config.toml
routed_scale = 1.5
init_std_router = 0.0278
lr_router = 0.000708
norm_eps = 1e-06
tie_embeddings = false
lr = 0.00471
schedule = "wsd"
steps = 8417
dataset = "wikipedia_en"
Below are experts of layer 2 (counted from 0) of a mixture-of-experts language model. Rows are named up (a neuron's input weights, with its number) and show model dimensions 240-319. Each number is 500 + 40 x the weight over its row's rms, rounded and kept within 0 to 999. Numbers have three digits each.
Before each expert's rows: a language model's description of what the expert responds to. This comes from a sample of Wikipedia text that the model never trained on.

# expert 14
It responds to: Table column pipes. Pipe separators between cells inside Markdown tables of statistics, election results and place data, plus table divider rows.
up0:531472541511530530483467520511442424525520430508489463550482415535481524560539516462533489494490547507499562469485488453518539511512571586474505454514524559535535520514464507512485527436451506486497525439552476554553482453503483436488510509
up1:445536497532524457484504461577478478462455521561528498449494570512506532434490507452567564453387481527520488480545520523586469473450501550485546525452579546478542543373542452483533490482545508478492501456496473541513465435524524506527400547
up2:447483469430469513494481471524563492483512547551477456419564477516538530506548492468481518505555479502487496481513480454497452516545491550444511519533502506559457496482481458496467519520514482489528577501495435407405496554467518498495515469
up3:548589443448490498533529486504489526560471552582492488484522418512495451467502503485477506485597459533575489566499502556523514515510457504500529547538458552484476540443507507511487465487560416464538524499515530465529471540565533495552505427
up4:499527490453448516479497424534537523474487517514455492526469515510517519482435462513513493531503567531546501553438522489465538606518511458510451514500492515408500427482546495448456460507486463519589518488522457534481491497548550510540453528
up5:551547495491521502453518493537535476534498517555553510528464454438525491499481474493568465563447514519543451519478561479591479413519440465468459547513446477512509486518516502517533476433486502454487521505499482488506426474484483483515476469
up6:461500552446520508535473482509501507501489509597488449503527541508502538553551443501482424440556423467503472492463590501528512543469534551494490493469569483554497520484457489590564495491475466509469438484493452549467536504483515487531494514
up7:479493466552462504496489517478499588481526492544511445550444524510515529537544472495459402584500492510510558495468535545418502468441422465427444605467451489475584485469507447543438487495550493531426492454565546442493445471479552554521582480
up8:533468535501541530491488568495546522504495472559532543425472572519484519449443502483508506482425468574491585539492481449532479493577507452459539503479468556475468564554487571523537474453524485583455452456526513508533462545560434449560514497
up9:491464486593543483564504500490552491427459508503525462576386476533529487562511464470563533548449475562494444555494493367461566410475456467504509461500514533523503539550416521508480495508475485534434469510543461481474551492449463498519470533
up10:505501426495599487550510575469554453516497481489499513472490487500500499482495468525514505558468495494467460516440528471508544545566560478508613500502465493499491465479506573498429551461591473474461513578508532447436473498456552545543517554
up11:535469517497568410460530535447500451501472478546508463466515570456463555553516513453481529503434517421472477572487470434485520448494517484409466458449491564449527551441438500423476505507463473478498444536428419487593534476549492552437608459
up12:513574445468547509498439451462557565495475514474535463552551538499539578575578596535551525461530525505512524477511507488435495472484518488525468449505538469506481559516546447453496494531535478435455478439452429461509488502457496474457488519
up13:510487381461441486495500455482531499476497513495468478561541555503488566527565484503496535529520453537500497541514572495492462491529464498546515493460551582496595580417507493494503533511504520556459557413523400540503561529538388528514486541
up14:512554502479475504527480588450485496541591508517568479515494471498516535485526496571490472571501536525523501441484534537493524484517561554471526507506479476480495459486506460471552476497483507439482467494527535509474527507375513574490489505
up15:523565557528456486532507469462511563456487564519505459454501473497525547456507509486555505521478453567501485532556526508506521468446434434499467589472470519581506427511484460570516431548511454418504485535465477507449485520491529541549457447
up16:540534472463503450482489511510496527542506458396490494493515494526546463456465462420468455497493482507418545453495445404505482524556559484521492438461478413438450532528542434429461541479572512472516534483521534555459599540546590512500531513
up17:514497472452521461464477464507513471501527479540506515550483486539575487429478498445464475503514538497580580447467520454493506473503504457524490475561444459540480511519472552504525504544463508551512463409469476509476578481448483538486500505
up18:451387442458475513506473496494503511471578493541449563502513467530495579466523565569435568496586497592478447459542519507455470547549495448486490471474472495534510497566515454527443505484515450518522518456475537543495480504510473506478604425
up19:522535494563605540508541487506473550506500549494449515508488552479473456445562545497530508479399510446471440491474502479469432527509449508541476576467494513567478458496492477473517452527458503517487481543510546502511450516511447525556539456
up20:480505483535525523485509443390509466449454550464566534478508474512444487515473525456601535453577452546528537457510487530535545468519498481547483578573420535472516526599482460547518456490484471524544532529487434506480530518471536487508566499
up21:497451537430501489474496472509531516566503455507462476536510521488539494583475475510509584522535522500521527430497450535535519542510488500546550512509487451494477454454467504555564529482525528447460483573539539486519512559517450512437535536
up22:504442605531501497536460546465568485493505492539520539485561501481501464472507554496530517556546479560496509523502491461455530544509504560436457569450440565486535500492470508501443467507475436430567508501529464526419491535517492465536479513
up23:466482485571504552483498436451565531509521449489474501511514482410485514547455527498517469524487465471486523510523401473503497539457437459517498473579552517399556487514512493425514522448512597528496489487496519503472512520483459480492492500
up24:477533504584491577500515523382436451461494436435497428516461473491545526534594516536504493502484443544510504535550444437512456507497417508513503487434545533452490494565506519533495470523545542464516487512517529554527469444548515478454520463
up25:514494531481473475485586467524521542474492520505510520421580571487524475449478475453540598463447518556431554456467513465484517546554509453522478506514509495520478505533528544509462510516477519511603546537494569459539485435555571457517563488
up26:572468463542497497467468506442517454454539482502437467427472486448493454481507505445473486616500454497538483502531524580478501549507523493503539577468491491466519524470486522480545536502461560460466530513565591563487519502521482540538498535
up27:463497468550498514521436481568543529523446513442526505420532535585523588459494530468392406520515488537552524588474530463579488517537439526554468443427498472484420482456529480418481488487459489512479526463489518478578498479477465486494513482
up28:477454523486552498491487508505514511483434574443483502468542462520486542506397505552501467512537523484544534582541506509494553508451516508510572498449516510480451485491436533483516563537514477481512501540450542427568506399544438486457509537
up29:436473500493490501541512465534503461511502514435463509526514490444510628491508470511471538473521415570483537450508426549466532467471495505521524466576476517468491548522480438488541455539503461551474578458478478512495449470554449506577543543
up30:547512435517519528480518518587501544460505474584485526517534512456558512526560599484514479492413492530503481497466490486510543495476521518497526580464516520484491534501483577489398475536429489525536536489512503478507458469513459468522559507
up31:455561523456475437480497466463476470505506472409540478537517579441493448483519505509569480393490590533482511529509504498501479439555490586452516502521523527526523494496515562464566456504523446530492447532509533543494548529513473439497446494
up32:516529501454470552496511519495439535452468463507480505573535533423519475454525482545577491482510502512471512566501520494501540540478471478561495470527567407490544469477611460483497562498505495530482459536511515519448571496496495488518440539
up33:529465442505495536528506511558473458521437557507439429517454551462459486572465605504522458549444517510484510468488514521483513461520470509480564494477435418460442565486541494498456467487483505470462613483506545561551541525553422463515519528
up34:528537542492425547504515430440452463548556485565477516463492485528505501515521473438542544497448488499450514565595460523539509532546531449536477532475497535484521480463490460489527438495467483464560513544520583541476523496530520458432477539
up35:482428539470467423609489491551487531494524459494521504438550535484555556526522479547545473538517469526515509529617454560546526484566490500422547523493531445465512519426532539437474483570478554493454520572527540461529535451506460481500527502
up36:470526482515483554479477499446503419497564545481485522494447555470524432539527533444543579517506498471479551466441452501469454488589436521488482486479516464507504578473506565525552479526468505563477502480548516477532493436495543560502530514
up37:516466519498518521498500551447473488487459520605479512531531480420484493463493480512540483450520563455488464598486440472494528518512451448491490493463469506513504525465560562465462495483509445472488540454549488472585546555521489483532546520
up38:416486588439545503535444562482445483504532497494513526481501508458473479523480508509490529577398524470486503544443468580495427546538497521517493472454467526401508453546517460540428462542479507495527504464514456520566448470479494536458434459
up39:533567588566471525468524493525429478466415471458513503538481487510620559502495467500482483503483497538450475501520488535531412506488471531547515508428525522503527443477521556459432505433551497471476482513555547549515545503513509511513499471

# expert 3
It responds to: Brackets, quotes, word starts. Opening parentheses, quote marks and slashes, often starting abbreviations, plus word-initial pieces in technical or math text, like (M, gast-, impl-.
up0:499518486462496454467544533556550500459426476493497420468487452516478550536488514477509514476558434468537462557523560501435455478443533492450459538517525485473440517511501501565510484587468566521504440523519528478500484523504463511469456516
up1:438569504448557514493491565497527507468523551551492522460552459474493500542548518499510441484484449475544441565505480465512525530464470563447473413564561501445452476539588560499557513506532568507545473529436585454526448447550455572541478496
up2:489557473536523464563473539545465535494533515515540456532459490435519594496464482468529520452560489498555552538526514466500476505515464522475500485455463537525571542468468510488512498501517519529478498488531521545431540509512558504497501460
up3:521487466465498459530531458433551551462446532533491463576530484563412443498494501576474530529470457502577510484414473497496482526536456494583463505440489483493429501505459431542473480500462510537527520476502519575486468495475485413466523488
up4:478470440469469538466430430513492542475486498540522524503425537575443480540435586521559559429559493485464509477486481503488433499507561519524561511539494466504481542490494543518428508496502512464479578539560530565451508523463508529526511496
up5:421580442500457516536507561491503544546477441496494543435542456478423548449508487574494591530493428482524540446487481437533518473560478520515534454538518489437540545507461513493488506463509489490521458516566533496527457476487580564526457554
up6:582511440454479569467547504487484544569442513493452551506583488574520483441457456527498521483478519494506476424507510452482594546436515511561514514499461526466501517490493510549509432484481515451446511466536473567566469424603451457521484392
up7:467534558550507536537485462478543446461527473506553481474490530502532546502430519564506510516440540511509479484529524537564533516508482508492494529543443559562452560476471550480472488506562428481570534496514486509454554492488520484517475530
up8:492475513548493513552563512530530518498523544484509488589546561486525542562512466504491530440552478448503476497509554442506492512471425492479474465455514524492475464520530500503532463438468447491550424511444504462504496545557551568500494526
up9:414476497496482539559522487554475510452448535537503450437547480435564463540476498495525508526564473537523465492503456464426564552606596516515495518480509422512452514531462533495519486492530530530426513507473507472514466468492546395438495541
up10:491413452473507491556493512499491476491552502500546499499538554565487504570404503511454517488556495488548481507445498451454492498488472553573559503566466568516576440570455470463477475487483493488546485488527507536534462532451488452414466549
up11:495476497517527451551490447509522612502533465445525509464520466481451472492518531496505491497519497537567542483492484510552493443477492497523498541381493525541513466503441473471503489487476456478436593470550571524524393484504508524495483462
up12:525580521504517494499430527545524499493499454490528468492483440507496529410468516571509524467500572461477529505552513488498480544531437559549551448548551469496475424437467478499564523536485529438489520521449512440432555554514466481420488522
up13:497581523446417584470517455516492493497589580472506399515530549460517509583497503511511438522576483523458490437450533453447521508555479443474500482497439458484538463508520579509461527538535442458482518514552516476573458469494547468529459493
up14:488510500451421555461538472439478517547540505510451463443499494435522530501474518474516481517480554581449521530530510496460483541468522441454444525458546507507516490469487514559589446541504406479496453436495547518465517509443483450450474523
up15:502552458473459458479523469564524516498527520510445452479515489460506441468418456530491545495583479524449536474482488487466530478481526509506489574588451444469518487539506473581453457430560542477479472451535510536503504561534478496536556483
up16:533534573531514467530453464503538553489506542499582498460452498484484491461419501528477467422555506523544546555456481526482468514549460519539493518432526532456472444440439442578521503532468484523556531479566558545597468465481455475501475545
up17:426543539588451522545476396510475559513532527449574504446472465459488446432504518492460535508483474509608471533512583477534527511461489557530553557505470532498555517528450551495518499556535470403584515532480482541483435516456478515443520555
up18:533516550502537445468515537607490527500441393510482483521547542506524457480493400470486501454491559479569530484520467494402390546507484513524489517503518499499507493532530490510541465524481484482577504462528449488525430450482561448471530489
up19:473516530555547466549604522551541563428543442534492538479469500471484484514547477454497548514470575550511487474408446504490510505548451484521500482485548549456496591465484475478537500484461508555497477519520549539483529513500482440420547429
up20:391453549492514469494526438444500581540472441509553528472465458469556433475481536548454529457545468479472470491449538574512435477473487526478567530506482513496518500466417509446429529469471467434496501432548472544525528564494512496579511541
up21:456502441517435509501532542473533501500495520472464440474518447445446489535503502494560554464517389465531455460487514515487456576488470496429521487437499561452512499498482482470466523487630474482559499545469481566501411481580505477538477482
up22:495452473528520522470492567433538538463474516559533502498577474439488514529504503492432503465440487484487460466529521552495537531486501505493490558511469542483458439524468482494539529499483549516588456482465469476591486559519472484510476458
up23:466498472467454519497501486531396583587529515510502455517516520526476505493501445466541493550480485449470535504475491432535496576475493461503450520495473488422539525501534430546438431566503445521456453507426436541423487581532492498483550506
up24:554459495500472481435576457433553551531493416497486501539540471506488476588480517502508558482489474520507505529497518499491523486539495484487472530499428550496481546530513455532519451507547478496453535454472538422535462432501557421490521462
up25:473533505515536528520491526566495527460509445487603527437477521502498445500481545494498459418479541551555407551435487493476508465527523486511470525565486502448435535516466504450530469543472420552464479525491559595485492485463496469502557500
up26:480495471521458469430449463531489520497458476555468476521472501496467535536542512498475504477511474532449475520470536570518551522508449501546507471564449486508535430432512548538540451512483412504487476459509528493501555534443513507508462502
up27:490407464556540481458480531524615521436513540525498460484507494507499537487492439526468403426473434488541443552515505477512457487512485484487567543484556499465486445524460518474525557482492532508611483496576488555459503497487490512509546502
up28:500512478428529524537554524453403486446588540563533523503555474581511505501477512467431509462428540385560470532513426487365482508556452535484464521498450538523503442452477482507529512490479477467488492488498524550545461558493498530503488527
up29:403546435469511519423490479505526444483528496501531516418495530504570514535543520478521447510476573528509520441570545502587485497484420570522474523463474528491434481527549541501461472535501502434494510482516421479478534471511561559459508469
up30:489461439453441543458500526540424496491465570513514468538450495471615537482419477480565469440509544485464549445532517457509474523395521522470453489531533573493507500439508496524541476532436564498558505417493530516518472464460488474541514502
up31:520494500465494470442507487570443492471539484503513461455582488425472459491500468516494461543501508496447501515541464528511552504458484449437595495511484448539499522466511547472436509520501443513424492556550535540461493501568564433489575510
up32:461520605509527426556518503528478530516499517459518515508502475438469504507492482477467549488497564432508517455495516544478435494473517470528431536514422536493488477474419433556485549563515522516480473484527536510488547571507430545480523521
up33:453484512548494488557505523405439485534543434506475483452527479486484452523519518506478507570514532471476516456444484475475430507517484534498525531464471487559483571552487494460530511528394497424486553519496482437512505425477500529500469471
up34:541484451532456500493564498469516503525518561456509493541506512476498504623491531511539453464472514446521528431433528491551482438482540512514473497468540466478529582508475496527544559523504431564470533482518536435595447510483444565523572457
up35:531550507508505524543489589447479544507509487583453461526403564435454541559451456428433531528532546378528525525563428466475498554544498494482410538478546521516547487464523402481488482492599516456554480472490449513540554526515449472531516412
up36:539517534473554430487548491484520553510509546438463472519459544545567450447466584517485479527405546463446510512509463510504479485489478493481572565513545429511511508500440487576533516486504450517464439529454509539499518521621468422528467515
up37:456477545522524499503499475540494493529462518521489541476477463506465544567520474516513510501490497476550528506519509488502493583490458422492534533471521516500415498531461468537466493503553475523502449495526597499487562461517546415508528446
up38:547451510524492519503496522503520546455523492441476417459565553514536433493498485462581479531465500468496538534457473511486549527520460488447516512496494508516531489425536493425523627505491482500554506469488496472456517535464506467475514526
up39:445482488502567530496506545511435579520516372508512485525531497450533456500469482447525515518451521534496432523469478512415528436526514461500467461560446478494566493525535516482519519486505514523547492550524526505500456611448454492598512527

# expert 11
It responds to: Commas after words. Commas, often fused to a word ending like s, or er, or ), after dates, places and list items.
up0:504474440501490489517447520493495502530528474410456470473527532487532509528488549415474529544463460487537547515511491531499472499552505524491473530492500473507471459487530529473464528549502426483470548502505576495557515528498540517454435536
up1:469519534555499501463445468523522531476417538482488442480529477422502492462515488534497495486561500536557501497502506533498515540434567513438470499454499460511439513497465552451517494448496493528470423536518402575521488541497476487466495500
up2:497559554474502509570493459463551504487571557462422433553563533466458554457536558533506451470463460538525549535549521497484485539511598517492453491519461513486532527509521500495491458591503533417482497450510499408446564499471499420475528537
up3:523542491407490552465506447430509491461544536527430507524515569454446527439470559534468526462419461507575507528537543521492471488554447484498475592493560496549513496512481448503495463560443439517548461481454466490498485551482514584516446527
up4:513458469425488454517489545511485433466482483557532473518577518452492479485533524436500495539499531446491527460506499481473435474471507507513518501469520533501472567535547478483503398487500514553426432579458507539551471571483465496483519537
up5:520474457534534480565430541483473482527484522472589489502519508512518433486508555488538546532540413474495531534466538553431522425479508492468504485497534450521532540508449457535499509363527476525421450571501607474485527475521553522519469554
up6:536531442529478481500427499520510456470499467511468465544543480447492560473536380516483430494440533520528468515546461529447482493562558495497535499505497489500572513514465552467489460553554549576490541432453503474528528466444478435540497441
up7:505497569463515498540415531428483452502460484438501493509510438517526560512471494542480495485551497539464479470542504457565472464541500455465531461460436498481474467494569512478491525551438532465581480481506520521508599490538471503478449517
up8:508421513485453540447470467478459500546511557511515414551558514540500517505481438435515478469437508502467473481438439567499467490508497530559503481518443512483576476479527463517522522522495483508491559492500509456550478532516490477511500523
up9:485447438487469476570512386451486535505510447512484511514463529517519456556529479437514514452543496465546451532473499478520450494604450525470488505533494554553429575482518495439491491460500486502425489504540525509514478461455464456617539491
up10:550494467549433571512534495494469502524508510575527470488523493540455486521489500517488497488468493492506474458458425537479477461504455524592512475456468487505528544444504477552546520520514494469535531557476534454458510474410524478467539545
up11:482539489474544518478543500445453596498476511502506481541484505525504511515550504541501523466471474550479412507444505401452524517549469506483444472579519546525589481528519416464543497510467384502471497474445567444466464509483467526495402566
up12:516470483515498524454486466490451458458475517487482498543496503490539456474492488522521526532501495506499594462502497604456527474575528509484511554525544479502506505563473498459536500492497487471415468516471518536533493509438546439514547514
up13:544492524456469530501503560509537452474473496465631498502494472481413515490434476406517530453457477546517499452497469492552444528399559493457524493557435466556568418515488522499419546467499550466497595533572476494560483498560509439522548483
up14:537431507543476527530481403473546496566499511512533517482438471504543508555539546546457490590527513424607584580427486508499533467536520481459491468484502463542542499487442510474498503484503493461534529507483485496556492409522500469507481498
up15:467419511573477504440479488564478460408541461474526495502477448509551470449441528526515525477523495537487549560493524565501487540469483486481493450575432550532509461476472531511530581471538436502475559499592572497527514516505525459445504494
up16:548508469517459512475514527421474506531486459467622508477515511515582453503495491475495468515519451517496522507429479548504432580510536473514534481420491549443536488509437486501429470485496493519465508511388462542477481412471510428531447535
up17:494484493462516525504519505541490529549488435472451492415508489493485455519476563518520535453519467455542454559542510515492460445509529512532560520475566448514562531485501526487452543482522470458503482503552483513468512483453544463559505497
up18:484553525559546500550458512553477525502468486493504533530521431503509471517471500507418446514517518482558529434445528497478531535499509520549495529523456501489523545480447518486463433579465467502524585517442519525499492511477526488501513453
up19:509562475506523523443510538510489491464499548495418448476544530442472462531489532526507487426475421520478517528501512431484493503580426524478538458491443577433590463497541512523528522478471494506465432469486516510469561492493430488518479465
up20:556470514486523507602505509532476539498454487500488522515487558493535519582486460456532494529460488523536453533479514470519578425545571518470484490418415498475490512515513463466469491505500481491464556538487494500498527442505456479585558460
up21:482518434479560463477520449484456483445557555524545556489461499580596425457471430527468538456527537534569489538579522489489352472513465440414481376510545499521516514534502511504444542513500458552424440541415533560499482551559553536460542481
up22:545489528497541465519435446458513521483474484504472467554538506514493492477446500552510471526475467566470411555465520490524452453528548490532517417514480508523533509551541473510448526544507489522506613485468500500493531483453499460527509439
up23:490511501500509502483481566527484494454536428497449509550497476444525502436511497538473473537505570476450524429478531474551421486562456419480500428490431489407557513489544466530466406486483522493503519497515554454554511532476462560520487501
up24:518517426502524529532460518457477424492448518483435498521480467445517432521527524460537487497505493517518467548533465476463455490504513526505504479591468466511537534462516552466472513484473467487513472590508468495461506510451511498561476473
up25:557508450481556452584523506493492452498492496570391544472469514482518582448474492484516465550452456530537509517431459469527507541446544514511545452573544463507534528498629438480452442519482483482486529499428543494467545560460496496499496461
up26:455468560476544523515488474502586495491438504506482490486537504496497496512464504539496535503479551463513432444551455482473562571505454468409519461465593558583528551496443499485535502532537513477586586504481521512468491470468529416524477530
up27:557518486465475492467480451459495507536512484446456500514493531505575551451476519521470515424539428455534494509513500578533578488505506498491487496508519498568435524486508480456447554401396447512542472501468450511517469518537553474552524504
up28:543473519499547558471512539583478496540506470590434507495538550528494505447497456562522442483394520465509553554537506531544510479527475527471520499453470516553511471509540477504532515465451447508507529465533552506506486463466536496423576416
up29:468539585519507525444482483504589461559503483459486444530476541469519491633511543630482458534519509470484505562539507452468454543467451524449544545518563494467509373551428470525520534474461517502486466484436465558492493556555514469528452498
up30:468516519468514563560462555489440489506437469487495415476510574486515485486548485489507557522495550611485558519498511549489469486525524481450453533477535445434414549495571479471491474564535573497538544469481524450554537479545457537576509593
up31:549463503555505533460511426490432508442483536528415505490519469466496456559582504433492461459489516536467489488485508553498514512463515471495501504568517559487544534486518530440484446478548510502531488560424389557417502484535470483487451475
up32:503577433513535520526467529505450495523466544532535485426486484488482576489462501567463496511534466502452486608478531499496540495512515499490492491427512441498542505511496505460525583529490567517434506542471494544521549498445517484454527443
up33:530464462501463437489491588528421501567520461499463486452524471515478504463496561576527417466531523498514490499555554510465491528438524562436516490556491520459424510495449499534511503537530474492554488502537477495530436531491561534492542455
up34:477471502449452553542473587511412533526483535574480467447447462523500465472443468521555522586542540497491477460604483490535497492555553418448503467508417527483469468483558511593503477483489547496524420560555488485460509517512531485570529518
up35:517482547496515533517494471467512534521545475570516453506444492538423471478416483607481518510544487605549435562539569467476557432555516518417476471406506552510473487529532495506508460514435484477532500532446459499511457535442585457551542512
up36:504564562456508512443461497508497478559522526529463558499530489551424440502490502543501490442484543515469433550521505506482577570498455536575495474500528565524515442501490429552498482515514383509557453466480435550511498533466491492503562472
up37:535492466512495491528502497511558532548421438502489453545523468531454460536527502463508482498488552482518473430451502490475533498505473565500542494505485481466473551508521478469585495469458477460548517478558427453505488473573534486513544499
up38:435538508439438563442518538528518505527538528530476497599493466589500482508483457575536442520447476502441503502441519496492538480501521504523573441559472501584522485497500420479520535482543533552452509520477449487502462479451526457494506584
up39:473530475506527516493499502505458508470470510516423515507476455516536437485603517507561435525500445490572410477492425526456505545570491509491522534526458583457481504486571526460492513527529584476481465491453472543507531496499495515486433478

# expert 15
It responds to: Capitalized word beginnings. Initial capital letters or first pieces of names and words, often in music articles, at line starts or after quotes, like D-ream, "S, Trans-.
up0:455480550546491475500493488535603526494497529520494523447471494488571529530473449449438534472504443485452425638532552506483574480518563533453463456547533487523481484516528468508451492561480566521557518498605403456453487466499509498456530418
up1:503458527504508509523507515509481483506472491533549512469502484483430490504414509471467576487447515478452443507545443497457484548555404486512510504442533486432475490564495495455472516520489450507508539515536544525403468480431465512506493543
up2:475434507444527551598519470517447577542516529551484533433535474467505440520475503456502506476458443495467518548544538439505571497515465559450544503437518542516462542472484501553526482464430556521452531523485573534453557514468486502514522462
up3:540433472591456520487514508542515525559489455434538481456517447481455509508551463453457542518489542479542532514543425465477472543555517521458482459581504555519502515570498572550513524545491497497518510595531471475463519500513459481603458526
up4:575438508536461484445466499482546483454475508530498487522608464443429416474468565490526503499501428430481489505496470472551536498488524509496580565527485526435485509467461502486537469585494502529568437532550479473422475487497454590524499481
up5:465485494432562475522530560497477463528440453471544509423488430496464481526541539465509462498497434507535428470507461471427494430491509529529456487472456471513449480464508517553422401500482533520540510560555486560504473429550511599572463381
up6:441460491535506502544508509445409475441426511534427557456516475509572467514595503423568545444494479488468477467555466496504506552508440493438491507488397522521454557410452470511479426466493466478526503505528543581404502454547445514506449449
up7:440538424423442542516531497519481510550466541572495551451495538538462534469464498450586535537513546521525468510490459474501497502530443473472491515557536478491474470556483486499566477469532493446506472540517560460453466531510526490509522508
up8:489490463574518448509533518529495453516501489435536515463551469562497464544519498546494456524487479533562450515548576522505495424440475569513537510478530510474541536551540516520441483527517430503503491484532484485534539567512523557470523469
up9:527478571555508515463483495528506533497499438543394461512484515514473526484533503477453509492485542459512429501492552529508456426505474622504482476524493512476534491518548474473482531541482541475555470526519491516441475464545432479587474533
up10:461499491511541503532501476478489530410490481505431480537508570539505543534433467521520497461528571442491511453488477475514482513521450485498435526589462516613544439505483467507477534526515458478509578452508416489491532487541584521525494513
up11:499524467574419479499511553510521523501516472577586419423551524467568623540504451461519503544491556504492502434525443452481519451485509551496481504549438489523529439463430485454548506480523509452475485517559521496504524542488509566525487446
up12:505493566492428491555425482569570488443477457429499464427510583509467519517423432472515520549444449515492463452500518570549454491477564437485516456452486515478435518561449501464455511505549552525499498515491527539479510503539479544535547531
up13:567433511495542584516442478465502499464563498540432504422508545449482468533537565531494512468536568499585438456579476521561516463531494530487471521478488470513420561558487518554489496580592545416513458500476555426460541527476530502511522465
up14:494474571490466504482477459517494538429549495534462490467500433425547500530446509464577451417514490482540438498534549527553545516476463503472487550474497507473497515486505457516522558505469527498562459500482459558434547430548453412536534469
up15:533474526539497545480478456475536482463490489477535502538587578522410493550597509488428478496480501477489486582488465405449590531522555526530509508505509469502529507416448476468528501520557483428516526467547460456522492445454491430516470492
up16:511471504520536498501522516538543542530528493487500473498440545450465521481502542452506399486520542557464437492501485529491441481522510505477487499507469501450509443535464548451476466538548505534552503440498492518420443556401541458466489454
up17:552468497524501446499467436441533449560477490493537513495569505492484457500481574461470510445481532567534498597506473514539509518533469477516555575489471493500494512462550493387528499487475552477531533429558497475458504571505486479548476515
up18:376493565530557534446519496473518483595513469571542540507522456408504449563504546520498505487514572505515536520532455524472484532505537423495490579531468481515537486599557454434487577535515600548552475530499450532474402486441565554481553464
up19:442501445436472454436568487439493551451457566494516416507515433537532433497480517456526496493416587471573560545494524528508480501469498409462441513421484483423497487493503518502505485531494522463550534427571473492502447488510486443452502507
up20:459478456405521480508478527476456560530464424565585483504520512502521446441477507459444488547577490512498501461501468524445554551477547511541562440529488478500495436511556451495496572496486475579500512411505504483520467526439525526503479503
up21:561512531525505539494479502561532583475445511512492517486467444481498470459578492505482451517431475532475483551501481491496514519484524498472578512508549503543455546474527476488602507489490552510562543490460474552468493538478550444487528514
up22:482408555479463510518442521502564541497577461478452544496530505449568501443486528458519492485537573502537572593552525553477444433521503440444568441548526541434494564521499511534495508563490483519504504502511501508460483561506538499545472522
up23:430523490442541514478493485495588502488504525478460482521553494436514470521562514483554562452349468593383446567532469472503500494489543452462546494428524475435483469555451495527441480478494508509584490470491521540437476479561487475581528539
up24:535477453480491420543443512505502492487526485525445413538478417446470533547578559485491442538503476532517586418553502484443565480404483477428420535538498517496481515476548476517546461560541483526518476514549502438470537457526503553469428514
up25:421539510533439544504511534398468513537456535502482527500488482480490501463409450485465445540481487492559549506478430443481465584450480518510497542502550526457483507485511469475388450517498533489523488469486527557522511509522560508492504504
up26:514508507492523510446533568516507456579498503447514428496429459474509484555494503503547482499522483545586558550522578545537471489481438509477535509494478488444470409485446516525509511434556416507513571507522597570525514532448454578574494484
up27:508507470519511510486474511472468462427429513536514519506476538492522483492492477500518483550491544578527490458469473290516508496541527421453530449540469521529460503431548473562504419451543530477495562491519491506504513550494557477503538508
up28:522487503529506432444532466506443527556532525471493515481564530424534553448509527539515483499600560481497519486464465535533514494483522426566509480457452519531445508472411471413466517570432543560506534516503497602565566481522403473475509513
up29:501526540383511464541478466426460597476515505441520444517563529540514483485515490426477465565517525466472507455432556490495516476492498539487511530482508508512495471424479508497516559505540523460567520548510572570526462472491534502513492484
up30:475486517519412537526483511529479470479542434545428517408542411468486546587481578433517473449474550561526447471484476527507556438512488505456528425428491477452491481493499552482466488429551498479475551449467435526428504497557473528532518494
up31:481537493562500514505560458571511492496511499522518529536499489521513457515496481557514486456509453517513542487547437613487512472589549515466448541503509456424452525498518435483489515508501483426474508474522441591512484447491546480537497407
up32:528448453432542512518485460462514561534520547551498546547489477456532528496483509505532513425506528436432417563519533485487576495588531498561445512488471551555527494494494498457545461543506476500498535418552505545435499530529517446459571507
up33:546467473550523482489518520565621507483549514476539493527523469406500504481526435507517463476542504468541558470488531505454517489565412487520513485527519535507493503542480433507496523478460507549572531517499526474438502439502454504572507474
up34:514509485458418485497514511509454510554479496530451494510506582470471535534505462486510455515406540506466508501475522471366486515485454535483522475499570540456440528540501497465485540559531481590459560506488503512466487513496536501468568455
up35:474459496594496504501533520517531522484494520581457427460547502459508563523513428444465507501527481525485447478507510501540548522557478474493497549475523554520431512518543479452497482472529458464539506475535467514502539583513558478543477550
up36:543490478588356529464540552496553493434519497538530499484432504388502479488451494512470510526544529485539417524561524529542517493491493581424497483491537483501478539512404508575519450547551483476460501523504477534547489454468498481521588498
up37:430486507522563494507550432514448554509460537478461466478501529433504541503456450402475551524460545508416478464482463421538482464535490482455499484458515487454474480468473473543543473510497464553466570483513525467488441462512561539521401392
up38:449454470555488503462532420515471423553485539525479492474526506505502494446525542490525467490388584482522518505459444553485461505497496567566516435503422580463461444506449469434525402548446446550504462455474527488476411538430550517510514502
up39:483503502521453454569480489451529470494541456534458490577477551531428472506517451417486519462448410423567504596502487461515419471546476524484529514565487474443492588502464546479549461480537516549552483427479521445454475517434565501535547507